Weights of a small mixture-of-experts language model, trained from scratch on English Wikipedia: vocabulary 2048.
Below are experts of layer 7 (counted from 0) of a mixture-of-experts language model. Rows are named router (the router's row for the expert), gate (a neuron's input weights, with its number), up (a neuron's input weights, with its number) and show model dimensions 0-159. Each number is 500 + 50 x the weight over its row's rms, rounded and kept within 0 to 999. Numbers have three digits each.
After each expert's rows: "comes after" lists some tokens at least twice as common just before its tokens as in all text. This comes from a sample of Wikipedia text that the model never trained on. Tokens count by the router's weight.

# expert 55
router:464448555615463430443583429565409467462456531515555507540495547428473437524583568541462547464443524438461602457496564480510474488540508491552372486388543437575480483534525532449513443465431435408505470473539427520485547426502470567418532517524478494439491538452515654563436450498521538468529492545526533553457501484490548446492484486444450465373492548543411539536517380522595479474466530482487435421473467546436489531513456500490485570518461499552495553542477436525521463534450507
gate0:569535486534459597504515423410380490435515346482515515504593513474541506408542477485568494446516440485474492382503518555499502440589458492542519432477503456504474438456560548475461610445491534512455481483429422417474509493563524471499559468551432496493526493432474529457456529489540486632471490608493503479511456564486534475493529499470471548453428462399488509557535430431555491506402506440461524556400483477583519553486454417470575476474572489445397540444468508469476447482477506
up0:514483454555478583579528447481407490466498406470560524481556505487431525489625551503482499493562447494530491349538517468415506428516466450569524481471577493470396464460592553515532532594494526476573394399472457500500478501497479519485562469510519555493527604441521499355437472538508482537479473577497520538466480483470571522522524560477504586409411484422388504503502443503568567444401520466499588562503492441509517584490478494452506511518520546480463535592503484491471488430446479
comes after: " |", "2", "0", "3", "1", "5"

# expert 3
router:516414478551445487455487503520435497434445491600562565509506510395507454529481517556497501481453502505488572407459586472446470544529486478499505400422583412441596515549555519493503452489479455480534456532503453470554543405504497503444551490558455514455496566503389517569494414571550492458524484492567512568476461533489471481465465488364486466476514403452522510513424520558519429473397560475602514466536452452511560563560483546544490541517539479565472538541493447439562441562362605
gate0:476507504540407538559540561380472495502478407498430561499501470542536503595515510483419559412517535494557523476613497457533575577503468560505431443454537451486495450547543567520538464517464420459492431477498520401477416514548563598394392439503592539485577498495424487509536474468524502545428540559568527570438467518522481490434446531383512547434457425520527551507530500527491491486509512493553562479506500534442455524572421554507479425581512485525507529452433531498451418573413554
up0:432472472547555494468526488509398512473478477520476550517480537534441499579463526509453445440463517449558484485531539588428524509461560549519538528499498469487569494544551458403481563518478400468477490579405429431501492528531570517456449506598504500423461516446425519553561424519521490591414454500477482635430394617472489451506453573418565474448538511413520572563541576593522496522547452461502526451469480530460434498511438456500447506514566499584563541465422454484443451565453571
comes after: " T", " D", " P", " N", " O", " C"

# expert 37
router:544473459560429463453470464528333520510382528541524516494495581430544465535538567515493523511557518501505526492420590482511509588476561520493539540387521483483469432562564489511539430482522470459530493473510387504476553420494571548485563484553468495440501512516401506570464431456538491512513546600600523508498452467546483421524513457429455484495526486519506526506504394513636466426473601523471503511506455469473465616526425485516500478518469606567482546576430476422557428480490563
gate0:510475523533479518489421494459440555535503525561447616458412472425494380525629491631552468524463492549502518491491496391431465461522485487462511450445537485533467463521499553405546453525530480544548434538486507494544555594534459497493492483551503501427511561574403555505519488548505538522503562529553481466488463455528449467510488542581424463527519468443482497477390466572467451507458453591543503512497516454477611477480551527506478585597438457599464483589507370523536398431441501
up0:398530516560451527524490486511477390444607593584553545481514501478527533484648443545516541505472575507523450478556533541452366439539554481583540463508415485512463493542534499481506509535512499509490481515424479466549575563438551560555417495451540568571543582526458490560512590536447591528505623517524459521508561367511434504484517498505442380506497493509589500581516471477445449526517479486496446516498476461441614542601528526508466496518448570487481532562501484503523515449512440
comes after: " S", " s", " M", "S", " est", " Al"

# expert 49
router:465427406564458430465526551490347461464420533608495471509470563432518513513471482477465570479597516497491562420474543459502549496539521437490415473400510440509548531612538585498573490481525475444513519465465388527492526443518549476521521581524401518464429505470443566510411498537541480462487454545474507545458470495479478409526455482466515501421490464486425526535501424567576522468506566464542402477432544569439490545514482473491421564462514541528541560528383464457531462586428534
gate0:498487481450529485538614521466494530518369436491502437473433526519472525562470468467446418454475424549485500445500513574440520501450565540509566476448577474467469470478600516497538563490523564581487604522534411473466556433499595477446423497506500528537385558525481506489466463488477413534589534461502512522430494493432585507446471531498444385513546491502421517496492475544636506440449537474524470497571522499449431494453488579508553617538521519596457470479597525391516444559466468
up0:497475527479541450513537541447534498482489501505545590468504527511441547594508547474456492468601454551549462461540509479414486478412550542538578496477569485428467492446461559516573476512480606524476545460457478451552473523484602552384398508548481514387507517518480456504508534480494415564455529502598571451467507561481515550464418537493461498526429515479446511553488491503485531499388574411448497614569408500482537630576542550503493452496491510565518495503518538397621439456452424
comes after: "0", "1", "2", "9", "8", "5"

# expert 54
router:536423473593458505487509490568413477469432516560568533557499506392358452487499468555470541420503526461560569478485502485503504599482520465575390429429520381510483520490518539516516454473464447516495519493524452520494463426525532594420503504553473516436507547513494522569452397471592444553482574548494488537515501486453464345523471488503481474431549482428433508505422434526624467429461546522435363476465555458479533505495499492519455542479501500518526565555429447567456498543490528
gate0:571473448493480636493507592529610480395513556499517455584436491471523528515479426489476541496420513445477595521442548466552443505487520518583509460473489505513495431568542525486485522516408543513526410467540532479454461549563567453535535499517499429475482506520562572455494443516507499443524607507484518514579524494544460448515516432514436486523522440474403488602445465482534389500546521522450465501488564505554593547527323456605571549454596553493478439441572538511504486553514535
up0:495471440453522556370522530501510497527578517599556381511544478459553424539584501608504466375456535539453470538507571491425560482543579541501573479473488459569458586513463467553535440406494423484419402489472511451483518501501461495478509501489467475416474569472539556587523464553445548473492578540434540537435459476493526429513519492533473508393512454483490477478450430587563482513452510575546441488562493403586477519569522566556504527424492570565525498522466470479476518486463607
comes after: " |", "|", ";", ":", ",", " in"

# expert 32
router:546460409538454441452509470624418457457499501503529508530466507555542462562512541513458474472573561475468567486445501522443522469509521462537467409469492426434502475555482587494518416410521480396509440479478458568500568446510566517513539588471443571496446485527408519485409447473501472509484514572410528449464471478537542481592501490451449480409557469487456535528490462521477432412444507556461360432425516490447593536518498484489499573421447511475495557519354451471547516588424503
gate0:475450538474448488535509407551499502424440410615363552501441448538472598512429487486424473507519393507443499465366467563479462519508567552487400458505526511430536554412521498500411491482458372517471517479472536468514594481436557517522551472549571460473485437467447521445559443571545443562494606544502398476542484603549482485451478515521499564472469492439500523459549443484505520552518522475432505440505588516506563503544510495531540517547453478449442473448502490395572492541516476
up0:549447566556518544540469481470518413438452527444457493407475461547504555537508544469428405488512537531496572541403569445471430543454534491497453478483587522442482546520440486573441502441545527437519468531493382482486523479509539524526564558492538474448569531514516430546586509522525542488509566515504433517553443613560563590588579523566536549494469500479462484416487553479464460422615518509437360452505538409400529621578483546449477550522509476531549501456569480468516478524468512
comes after: ",", ".", " that", " and", " is", " where"

# expert 20
router:541428460589484525443475430520453439441437480540528544539505545482450443555600499607459525490525541441490503420443507545571454611529545450550522492404514434451468510576554516487558418479472475463536435509505434472547507447531550518489589526518520658430482558488495621519437461506546479502572509544471532541449493551505512388526508380478476456452542482485451522476552479537639480517498547560509536487419442522488495510505561499503405526459489470498492549558485436498477359520476559
gate0:479471504493533539433496534434545387532515528464492503571483383515519472555543557488427529413510485485482469496571490401470500391562558429400515471543522447609514437606511518435505507509511566532513421549478560422488490458527518541417547536550483512471509462475475494473579504517448383531434463596459472430440452549492521520505536496493431437488409516506434575475426544567553474473446454585478442453477552343560485509445508563522601460488514531525523509567482439508431536479496501
up0:503451523474533471435525396526479459456504511498504593612492566456554415480530530447433522549519566448511543478557456473570598441588508526483508465452620418508447545521515472565419399517537542452550477518448554480490445523476537439550501466475496470464517478345447549475497464469467344442524523484583511506485515478568453523552505418475545423503521514505446569484538537443522422532577467492512480532466532498557412439461568520418426503547536540440503498574431460404475545506474449
comes after: "-", " (", " |", " \"", "|", ","

# expert 35
router:541456473572461454491509468486463475527484483580541526495562567492465451524511517532548516463519533459422475501432593481494440542425543460480502487471485308421548472551522606486482433481482457448544473458545435539477596534525540529526621551536444573456412490515503591462456430483579484480502549579487532516469542562500440402523466468457474451362527520499488516480453436538472455451492556526496503494450508553489498515561478436547424577429458517570436474538441461516571361490442559
gate0:455557589566407562558555489475491656501524519523529459487457464520532571497500428518512458527488612486441419514521450632579478542457520526557579483532535436481495576494522430457524509462569536526508449478458496561534516619574454463522406519492487539463496531520434515462536457602597501453528520514547479397425454420541490453567503534538545492483496436433473453537494575516518474524512465461446536521395600552598506469510498434551471506491530458551422561501483545486600539452509472
up0:571491549569436437526537449474490504555386508538513578489487490521447546560506456525503502510511443410584529421450464543480446503497499582449428455452479456455500538537476594500506492572571557552514635527478455435573569485435496545468535487456479407524495487527418533509501424520507375476391492540494433503498518552482454500450537522584516481491495545522489590619489517550481455537603478494400506571539496506435532500605471501490444548550422493546436476415442530398515414519475526
comes after: "-", " the", " S", ":", " \"", " of"

# expert 10
router:550401561521481497469531464574450486416434488614551551493519515504440444489519528553449575464551492433499629471515518437491490505455517417529470470448546414460466489533513468495579471502460411454563503488512447569486546353544470594413552513544456552453487556459498584635427373473584470438507487546524531522468481515528534415504426482466509555427561482516490458590475521485568478456526457553475411509447527534420536536546450498524536524482474539509500541528497470495514442493415589
gate0:548491496509523550506557487586504470536468520520510469464556589495484440555447510484539593484490391490480522534455489479546498542477574564448537455429397503547439397588514480589528456567509450512528564535551532503532529476578536504511457491516400492522486437422523507519432442509497467470523494469499523528442460540545462446462433515425585546559499511587503499378517478500504489585525511497426543527478514502515519412382393500451556404511461641567350501580505510540482424517443540
up0:582447473529542449510525512488501458518536424506524514453471502478511496517492518594515530517528477499448470564479579504561528542447463414448479483376414433555487461572526513476507460509502422481465497488577454485560499491491403587541435470544489473472610406401526512600435488447489473514589599511482592470540503580512501429496544542444515544519517591431387579519516499491596446524453587561442485491446576507564538446413480472456554525452498586559391536552508508512464443543434513
comes after: "|", ",", ".", " in", "In", " January"

# expert 63
router:520490535553493469472487475529504468480469442576574552502424525513527445576550526540475528470551523509470555545436575483464478464509583388526388505462573393498520474571457457528529466457513484483532545431467479470493581571523547519461567538469496511496490573413523592498385428490559460561585530574420526521480538458501502440471413464409461440458586522478474514504456445565595457369489544513419430486474520547514491546508502473543465538465500554584481486478440402443557450606432552
gate0:352482455603484483536463424482437462465526508531529513439437480459545530487469576515491459441545541472491516443458509559457536503543594430586497488481499447452429497454473510604526429602546558557571446518472539432572562499430429523479519502577564525529514604547454538517437534539494551573446458512436375516452414521497467484551380566454501587496496538520542526440453528495551576448515514516536428577514421501477517504566491486489480575524473419473479528542504443453575463513403506
up0:492413505525500501436551612517535557437480537524592478471448487460521511501603527493486568517553537540553595552553562459467555444576567467469500488517535515586490544465347394477486534548545599518457408496371524476477406487508555500456483516514528548478524462565501499564482550517538582672555464476490500460553487510526516487464582472520462566597563546485510472536506538488526554436535485530487468541482488458526425562606504544507548492537470460408452492491496432542602526532501484
comes after: " h", " H", " is", " as", " was", " with"

# expert 53
router:500430405539422541461463484545526422423381465520498521527510559402457466532463510501436526492494507507498543489495527447487496407524586446553483432428497435461530500542520525476588481462475442497495507469543505507564516520505507537473542550512416570494477487468493609653435423498590475509524518600595485485468529456490501483547426405468472480459530453480502518473516450606653419423507560515454430457463492537412522524497489476519454516493444481501482530564512460517507571474326515
gate0:541483535576499463527531451508474544556500522522489564495434478561474440489533499446453522522540535504500563439465454531513514578457473539457457428523465431459464420482440534467468467559505522436576519443449382534498545445584539659513492516476537505456509569495425514500524473518504519425387568562558527583483392567589518534497456491441420399467512453483511479509515496527400577600568552490558503557502431515511404577498369570552450614480574505490459535506479485502492478498554489
up0:531496509573477433432582485565441516484465496488506413564530478471587351498444512506442515462492501441411495464456465448469476557509565473424494540586536465502534562586546512553520437467445426432453452498447483409510557435477456487458476555419563444426487522430435509426495510497519489545534538477461511591511553500524544483531613572472538500427510489520441505536478499522535542571410386568540477478469461454527533489584521486480575521576455498460559488598423424456538458586452583
comes after: " ", "0", ")", "3", "%", "4"

# expert 6
router:470387400542410479482573466559427484526458437492599573542528488445507469567493506536508547450516551432438535439474475388560459515507520500503501387459531445494527497512526515505613505429427521452538520448541438485519584463484554498509530502549520497495467620446460559575393486492555441553487576538564503477452522535532578382511518403457489432472532504477490495496504488566687481375475505522485447513505509505477540550538503537484477523481446563511517547485521521470559421521500579
gate0:521446594506627550523518483540427507509511443526518510406368436476505442543451567570462489514586497581421496484600496399458572506516587456527516546478617473517547539459476410570413604450470492420472551481516478448586594455564561504459470493500526409488484484530502582557504482422517415520439495429561481518433422558492494458540451627434483511468547551510492481473543486457510499450519482517512486537552475424535481475457477530485501542614490534493486514543448512498528453444470491
up0:599397518591517530526471453462599548426495484526418535419612428510564455508465462573407526510605504605471449416492508559406578461423553514470528583425555552531533486447501398453519504556540458458434498402492534429523454484576543494504456534493460455478475493494528495481371452555575464605454504476532489488536460559523557547502490481540508522479633493524469479571541503490456481500410467523546492482539493464524535544441437483503475463504590565521528504505486442473479471462453562
comes after: " the", " a", " to", " and", " was", " his"

# expert 39
router:540428476598453491393551460559437464449479475541569552518439569433393480546543526576445543405525563421473587528480492478507431456471493449570538430548571500497511517516528539470520457459486366535498480427497476443526558398519526483418538605511397486532455500459491560557441463475544474530510555591484511543506499532514490473556439473431477484515512485459437528569447457518559415444533475500469417537481531472495549537566446490507432500481518477541488593587551434493491493556372584
gate0:539483525536492432515587590501480487493558581489543551489494576498513542408495477561585541555511460520423391479493456511585469551472446606389461503484530525458611422494541508449486579401432472456528483545485448469477495549465478494482555511532493467482504464409431438485498484500539553505502359517502553514495579474546404464545545475552508543518528456484534528447477532455481482451455531469516599548402533587519500516412547490451456480427564547446517536543545464558673467539510468
up0:454482537506474473511633527507473439475475539534454426422488540560489518553528562469521598520510522562534443450487486521515539555506527600523457559494474494400516544558503539480495546612436476557613527441494552464538491394571506462599498456489459477486474531446556493510459491554519509413479428426518473611529415488467512468523438490505460605515575418451471470450572583461521566486464521472455566593396553544516402511433493561538481584531580549471600508525517460509497503569489451
comes after: "ed", "ing", "s", "ated", "ation", "es"

# expert 47
router:507411408508501487445533517520366458444481420504560542445490557433468403590480504532496531473459475501457563539437573549549452503524519436521438413503530432409612530582553578531441483511484454492499434516529471546525505443527531567505522505487467524558506590516466545570460472460562514507473494611516528545448489514527487427513467458506500378456504530494470527538534423573572483487461529465503446548478577454480576501451482538500439640457453507523537602568486414415549431533448561
gate0:539463536530427552418555557509415646479493502466434482510453406490517402488543537418559472587488537490552566447426522382586505464405509471475477499456532445532471479552454543442503528526503543508492474529465503551444520440469505528490463510470464453484508514523514521520487442473530381552376520499528466538491545433401594491497464487421523477538499474506553457540405472437440460469548557517454499530359481596519534641549496494597557482561502497494456545574500464474464466452448499
up0:591511555575433490417559498496385506565458523560523478471529391526502525450528499474549460514575484502597577498419540445493414499573433489432506520517603467501482425534497497388523471500521511514511505494411523594439572525487555522439484485492548459449531548505482546576488527573590451543532470565598373471465532474477490447427527547477547427497463490427535544534476462467451485446416475520516480524518602462486521538475520554489535546486444545612560509567534356513436476455498497
comes after: " p", " P", " d", " D", " K", " ch"

# expert 40
router:545445460555471489469503441529439445450454492519572536619485576421435441552524488498505496468543502390485530433457425467496441518440551470465446496343509529435533455561489566470519432481489436447565493523484503559506466490558546535478572587514487479448444533492474527595483403507544470463535544546546499461466546538491549386550507476424410494467489493484495517581512437552656475394446448519487555476467490524479598507497471515510503513443479547554487564549494424498483369584488528
gate0:506405489559520470500444476479430616453487514539505479527506600497469460576528477498493498548600501549528516597479461511543506491477594551538537441517564460431583543432436486567492428481517501560526523606466432476524473481480467507517510516523530542472447489465382448528489421414561479483453591482453466486460431565475468325541405534423471416434465512457614483587489527535559517495493475477488468524490554473494435501556530505444506476525568526451392564564455470443535455571463457
up0:477498634527519481511511501428469565471452554443549553522502598545452476538535507502433453577467484372472440495379500512648464519486516550556496493511485539476520457488511514529458382482529504568429522600497421487513467578541505522489533531430491531503455544529473423511502467383504446441502518454415548426516522565418496475564515476472517466485389633524523479543559527551534500524517489423466529533507504509512497594542473511470555461475529491370418536467590464449510425492532426
comes after: " the", " |", ",", " of", "-", ":"

# expert 12
router:501416486507529497442487457561457404493450446551514503512484478433456468549544563528522579479573539451377512464456530469507490460363522506561494489307577403472524540528507505535524452479517467512473515476445484453505477487444532494485514555544463507522491522453498543575396424462582415503467569495472554493395457493508516361534468483469434505514484500491427548537429407533541428456507531507518450478498549517510515504510535507418449513413473589556417552537484433486532468517376576
gate0:528533508485562466466529491488489433478492504575592434345543529497555485595485561523467488559625438563611499502558521462472575550573516557537480466425536548466531401529535571588557478437501547485450569508518436588546504466478514600457450542503493476514445504385521498517446497503610535587498507507499491520505520509581482478473487522415544460493503503438451543596458422484429532498518576535494439487434537567473482478604438452490410465558458514553461526510438544424471539482488443
up0:518565418486491421428461536522472529451524494563557430490469482613518448542570567492510548581520517563493418486655409544575528602559509536631477515515499515360550487580597468477516477482460501505508506454462524547452431527431465530517388529512494627532478511389505499470441521487572542507484492583515481451473480555514467454574500492454535426522529583518515481523456489485478455514481504591511426412515495472505577457488497488532543492499538571583431553506423538507534494458456501
comes after: " R", " St", " H", " W", " r", " Br"

# expert 33
router:484425438556397506515491506543474413496350450535554491526477563430517394524481514527466533425515480495485566458460524484591467527457542480547517462388467335438551493539578575473517487469464429424514461438493363517511507492485544569456490518524421575473463589492500537535477468512568507517549534540477551465491563481552552499536509473457484432447540472518465543477462437527688467499464495527450509466433530405529492513481443555523492541469445538533476563499464448436573507511478547
gate0:502468446512606525522498452510478471545449437436522553489481452513424442445485517537476499513445539513486412478556517474491464528495572476505474444441545534442577448578568439484539464462436549450579480438492479507381471548477554575529564515537459517467426600512493523539402444475569478599465598515562461517480501456514560494540410555540494446452581374553450463551469399544502465499489526490516495510329498532476494551593535431476541503355548522438466535474478430480509511472503513
up0:493525456481570434470554388502489441484469466479543490464532517538456482479478514532443554485502553526420500473585520451436516471507643514533525494523513486451520473491573472448491477522511508503582534359399544439469480477569533536551524439481355497502519532555437582562426411566553470625541543595444381492544435533513565463555411500520502475444488460441503490515472350519473468514418532532518514457449527573453553557550475490502500456409570568473501495477492507485547553459494513
comes after: " the", " a", " and", " of", " The", "-"

# expert 14
router:570480424512470513447448495524456479431448430499535514501439500452484452502527537547525495483495581462429552482510499515528426429474466446513386482429451448467549409505488568436538507462462492395558438443533472520545587440546480499419616538522511488483491608443529517594490439491562467531516563495605621473444463576544493444559478510470478394380505459475453529511494512504543442420447542511508474424498494498491545522523456517567450560560477525591512494574411479479576463557402566
gate0:541415417447529517477430473507397447453493433505469485517524441448483483490502510572465484503498556493607449498554545462547488408502573380494455449462480444532489501494580531444452539469478367473464410429596497588521498590533466462483528458561388435427540417445410522533459460556528497468462553474507568527472473525503541474536462535493498572494550481434521491444581500505527534450468451472612497428466457528573421458483509421474531593430520427495494473600570497541439520477482544
up0:553482535497526483536465513535446578440417441465551485508413533564420512536471584521395515529508567563523511528522524514522526505523447452522398498499463500520566418449507483499531522450511335552421533479496533516502537429527533460391429508483457466508473458503404451520550504520475480480456444497496582409465388468428616546545429618588538533477526510538473511511567552533545541577457544391473478505517540400426388527488468523523466550537484502527513408541440482514507452467443520
comes after: " c", " C", " m", " b", "c", "C"

# expert 22
router:487424499603494486499477490596421520436488531531481541563464535418538521553551493482507486517530484485447538466446606488553549553409458440525416477412556395454586475562555533459597510473487432510532482502483432511544487436521460472481587556519446481465444571456453584511448411509506441467485502566534519522486488583475535447523444475478450450452498462530438508460521421516614443385499503481534449516468588501457511480543466519471401544456525504541456582559376429440606507503462566
gate0:479437518593541565541496563542472558446513516471500570562414476597547480454540466518446459523465486522513484507452479454566514518439540473537507497433511528550423548530432509408499566462562496495501557473495439592471547502526502462526628484477507559428532435465465494470459512525487399548470458482470511575487484455562450392499538490515565515442531432484625549475460509534464496590561473531590553593461562463541439548520454538401436589510484435609385493490546418502482468459549595
up0:517453422545485445450514489516503501630474530534537485530509563529456435536476535407497644430560545478496510530590465560547505491490483468525563647517495502468433567471458518540526440537432556431524524497577566498510479576427525549552452458522540553598398452493567479499499555493578605448524506487509479480525471434469565499488541493501480434527534499581439478496518530488580537497496547475490494428494531584390555466499529419559535494463535594461478553531452488516548509664480423
comes after: "1", "9", "0", "2", "8", "–"

# expert 52
router:529483442558442500439509481600441435505372440496509492574510584421545434561514508485453555491561497454469513442458505528526513486457511439515431433434544452422573442602521520441533488470503454496544527482485438524556600404474552468488501612533481501543489519459480566521434458545558534517536493605462532501440490559475508403515458489460474468403515458472460582520459462525623480476543514541500402458423563430452552504503508436528420494477462506530495541529375403541562525560441525
gate0:580496517548545456556470474505408582529513533484456510437477500641518499516476556603495541530501542435559485498508464423464540439377573539491489382459541431498552448486568434550508527480449531392480512530454602503416509462473474514477547561563414468457400485504466548508501498491454521485529482544470477510553494474619497483524453553509398469480422438582551473534548509527568465410484559529524580455546565432511585545528444621490531467444507504516418474552545466474578491475483527
up0:478501437481556540450518487436385546527484464528506513421471559518550518521498519512458462560462507505513453491485452441422487516479487472536526432536455500493527536513555470566431499565510377453425517549513532541436530529458486491490525527530496387456428556494569622535395532482445544519396508515487498532487389486447518389554508419538478569518471440581498483512496473531533493560579551505458570653467500436519552507496432502516529513550513473349396482512493381505421459584470495
comes after: "1", " ", "2", "3", "4", "5"

# expert 42
router:478362497589512507507492423583456471426444457529483588528528554429550434535582535508504547489594554510460557488476573448498521442491525444541545414471573502521524475464522604529470500531454432373538507452474446513592508438536553523447538477541550525451450546465498578572429505468523459504580487474422494520459543536587582464498485444465382452427490461479423524489419453611543480500513535551527464433386485496457473543533457516516458508479524560485513533478466472504560486554417595
gate0:459390459549437591540410464542518409453420544513473606555524513471470469657559455525538509595535500513552541483456481507548402467338514526547580486490454507464490467547554508554496447520518526526511532479547510551503477548399507443458487496590556559547467536539410479537478504483492468538537502541441488463438492551493466447524581582493498575443492543488551482479440499582569433514553531455401538537472466394423480526528539583553397485508548463494477521554498528468553471489511549
up0:536381511557536606552425447523524484565495442508474553429566469492518520608501514522477474515559436596593455495443558449460524495383483503509548456468557519519552508481540476436476378516444405434465457484511516532433480546446529461412535471578536503499513501540485461532445516443511470494478502536451519419388363487483497475572476568460510473449528517517394509520473533597494482515537461492536501469452510328477476546466507533587531419546592449542426489526483461489512517469495447
comes after: " B", " b", " G", " H", "B", " W"

# expert 61
router:549384469571478481461537482550370477479492490514555514608527504339553419554565481566531464502555580492484510525478597508437555506536543402513500460428503419434515438500532521478541403489499424445510527551478492482516571498492503547461599559462390555437511604465507582548395406467627508526518509562541535494540513493455498447518475470446450422502512465504500502560522443526547541492464515484465450449413480457446573535511419492509459546489487469483489550516458420486538454501447499
gate0:569574463557461446567562566604463575488390532504481431561469538437546509490493532484507464491504513501448513424530547442604507542528510568511455460407564524497511447535456457535583415462537496470519546508577434451504460502473448475455499498404491449527491508365472566446433541521589478464587529462588512427506541490434439470540464419488451463489559412586538499490483509528510477473466501518592587509510618512579427478557456575475508485593418436538508460511490449449536504562461479
up0:504436447570445438435553489531464519539435465446541543512493523478468521532565489488463556537465593520428501512519581563549494506421378506527476494453555612455480433503578511408581583478501544421523517559485370499308541493418503438446435519476530498599547583530426443536411569532529501458530461510528454586513437533482499509477633452543484435508545420532594462530578525483479478498509475518510495461498479437505576492516459524549522491473482495455457551493494532475518491534486545
comes after: "h", "y", "ak", "i", " K", "k"

# expert 51
router:562418497516544452478496449555486505483443400479555592532473603436461432535573508514523472503576565432463550456456506408543455522492499412542468444489548455504493463581546535453513424463532404462496471515533467495572560479531500509488562551515490550537483535452534595549417422543510533500519488546442516571423488542526498365563463473487489475378518466565475602510459469601517463449580463538471396456423536483415512510447498495500432556483565479428526567511452493508533432524386528
gate0:558476536497441495484394435581502497453493490448510446494461527376531499461450474504504569558550612556475484386497446452496565594481542535577473492385489483492468563526471516508498523452538569460439608521497450476587457557517423513441469515459571541479541463466567537503521334502477509409524479499499499528527489464523509412537479431467467484397484518493443469461433521624453481488539483465455546417515542552458422503474558486488421527394535590525485517602512565520489464473474525
up0:403482439489500563528573579516502450533476565513525504506579453458484477648527505557540461442452489438528430499508522537495502435430427464424499473514537500510513544509503442461499435502475513537514481438495442559506470446494524542478476559474451475502526468567428534483533469511522466584520498555500503586558580560381526508482551561508608383549585453509603612485559557397523459478500464492459490591491527435617534412454515505482538484489424492547447488536458464550373574541516431
comes after: " G", " g", " ", "g", "G", " Ind"

# expert 58
router:490415430544403474479546471518466480475453457561492549540528517358443429536533532586495572458514460462523568461492539410528500536495492501531482416412560493493554515545554595503571458511481474468506441480517405586576535524511549586418544500572427505441455543442491609540409478539567442516493531541483516545454525557513509379477524470410393506430579446510458504558506449537628439457508550511521505444467488463477507539541482520474470485422463476535468561543502416472577432508495534
gate0:441539475615522466482464473485448473505564516508553570511537468434540528610528498520459488503481513518528591415492527503388454491499456517431474519516539521480359483442463487551559422547559510507520521503523472482525464485520453460567454494465601628452467453470474443499483356432440512432470511546570453443336524564463466481534466550428538594434499499456499523573482526514536487454612524498485496495495522439382463508505521512543524509563448465568421549502467387542463466521470475
up0:419488458535491457529473449376356541546542412472502460539529466421557454527529471516528524494496553509529556493538556592468491493412551512457512534485590564423476455464524480562487522497540505545487456477523469571476501549572545456497479483622512546481513564556479475480418533473501545485439572489472465437355530580612479473478481576458437582424565427453407537529465463484498464576562519488523526449525412457451482470484505402383540491458548517550508500504527427490469420503539433
comes after: ",", " |", ".", ":", "-", " the"

# expert 59
router:458472458607453509443501497492421504451462525553538541450484637392513439506474533549561470451530539449453507514463569469511563527505540476573475436394521460490573539532521519536496499402488464407514425489514424520538566391539580500458533563548430501516462526485508603572428417516515526516480520573447558542460446501545489427508530489427411431424530476493494567509468466559580461433474499518558470444393482464455570473568500459466447520507442530537498526540421417487501535568425586
gate0:540505413473415445442488451563507568512543518519424503424486566452449539529439481449566452476519494532481527478486512351506525517516477587635468441539514466555545462540509470455484539513519523505515439458498514512534466451500492479505467505502436582452486474558502453490465322463428490547492492597510417421482429483547454560501463392507511511418521512481535576473456597536513520477537518476563577470309556472520509511566431526414408480498501569530443503521559446531516501483489531
up0:469497635487596561512533491497506455520429400490529494489512499547578490499546503518489554528508525427480446459505490610526458489450530453384531505427431542539567459513524552509538522413464454475494510527473504431446522498483471478504467517420481380497482505399479553522498654552583432513528395421533541515492553532474582468477507562504632486549526458565592406494493562510523536555444520490443514513569499574479546524460539455552552514460480405529475472520397519506538458600462445
comes after: " ", "1", ".", "2", "3", "4"

# expert 48
router:523482404552447482486521474587439509500352469541463536531495550491461458537494496553429519496573492513492554500459576482499482486500540481583404417523532524438503468575506549454484565458477424374538478504592459519497483586528578590477502508485500551456417519435477539612433480496592515508449523603506484514461567549502468455498539483432459425403537459526438575568437459538564466502463496535484428497390560445492525553531472494457409519561445514538494526552399482430507537576444520
gate0:452537425502399494476547492558492473455375464548387543538415530507500536474413570536515565400510462532546448445458469534487457453455512529466391455501418498507546504498493472474467512518533510462511541520452487472539441471448467538376505608534501460466430445623477574539492505584505462534431457543488490518444496547534540436512552511519536475410532561461406585519533552552562506449451560624553438492443548587499444456431516459500486465516521536561370522446441488496472462471476474
up0:489557475483594553511496543486481468462424563468441477476456472503530550512428473458413530409567467541531423520406539548492540427435586491548444503482474502576417528579486468468533537426487590418567506497558477414468397507436515560403436532584554437493463463579563442527459502560510580535446491500476448392398521476382484497449554571449473494556531506478421495503498522568572450502468522519484406536406560557445444430525495503446421491467493468510468440467525504532487488489503461
comes after: " of", " in", ".", " to", " at", " for"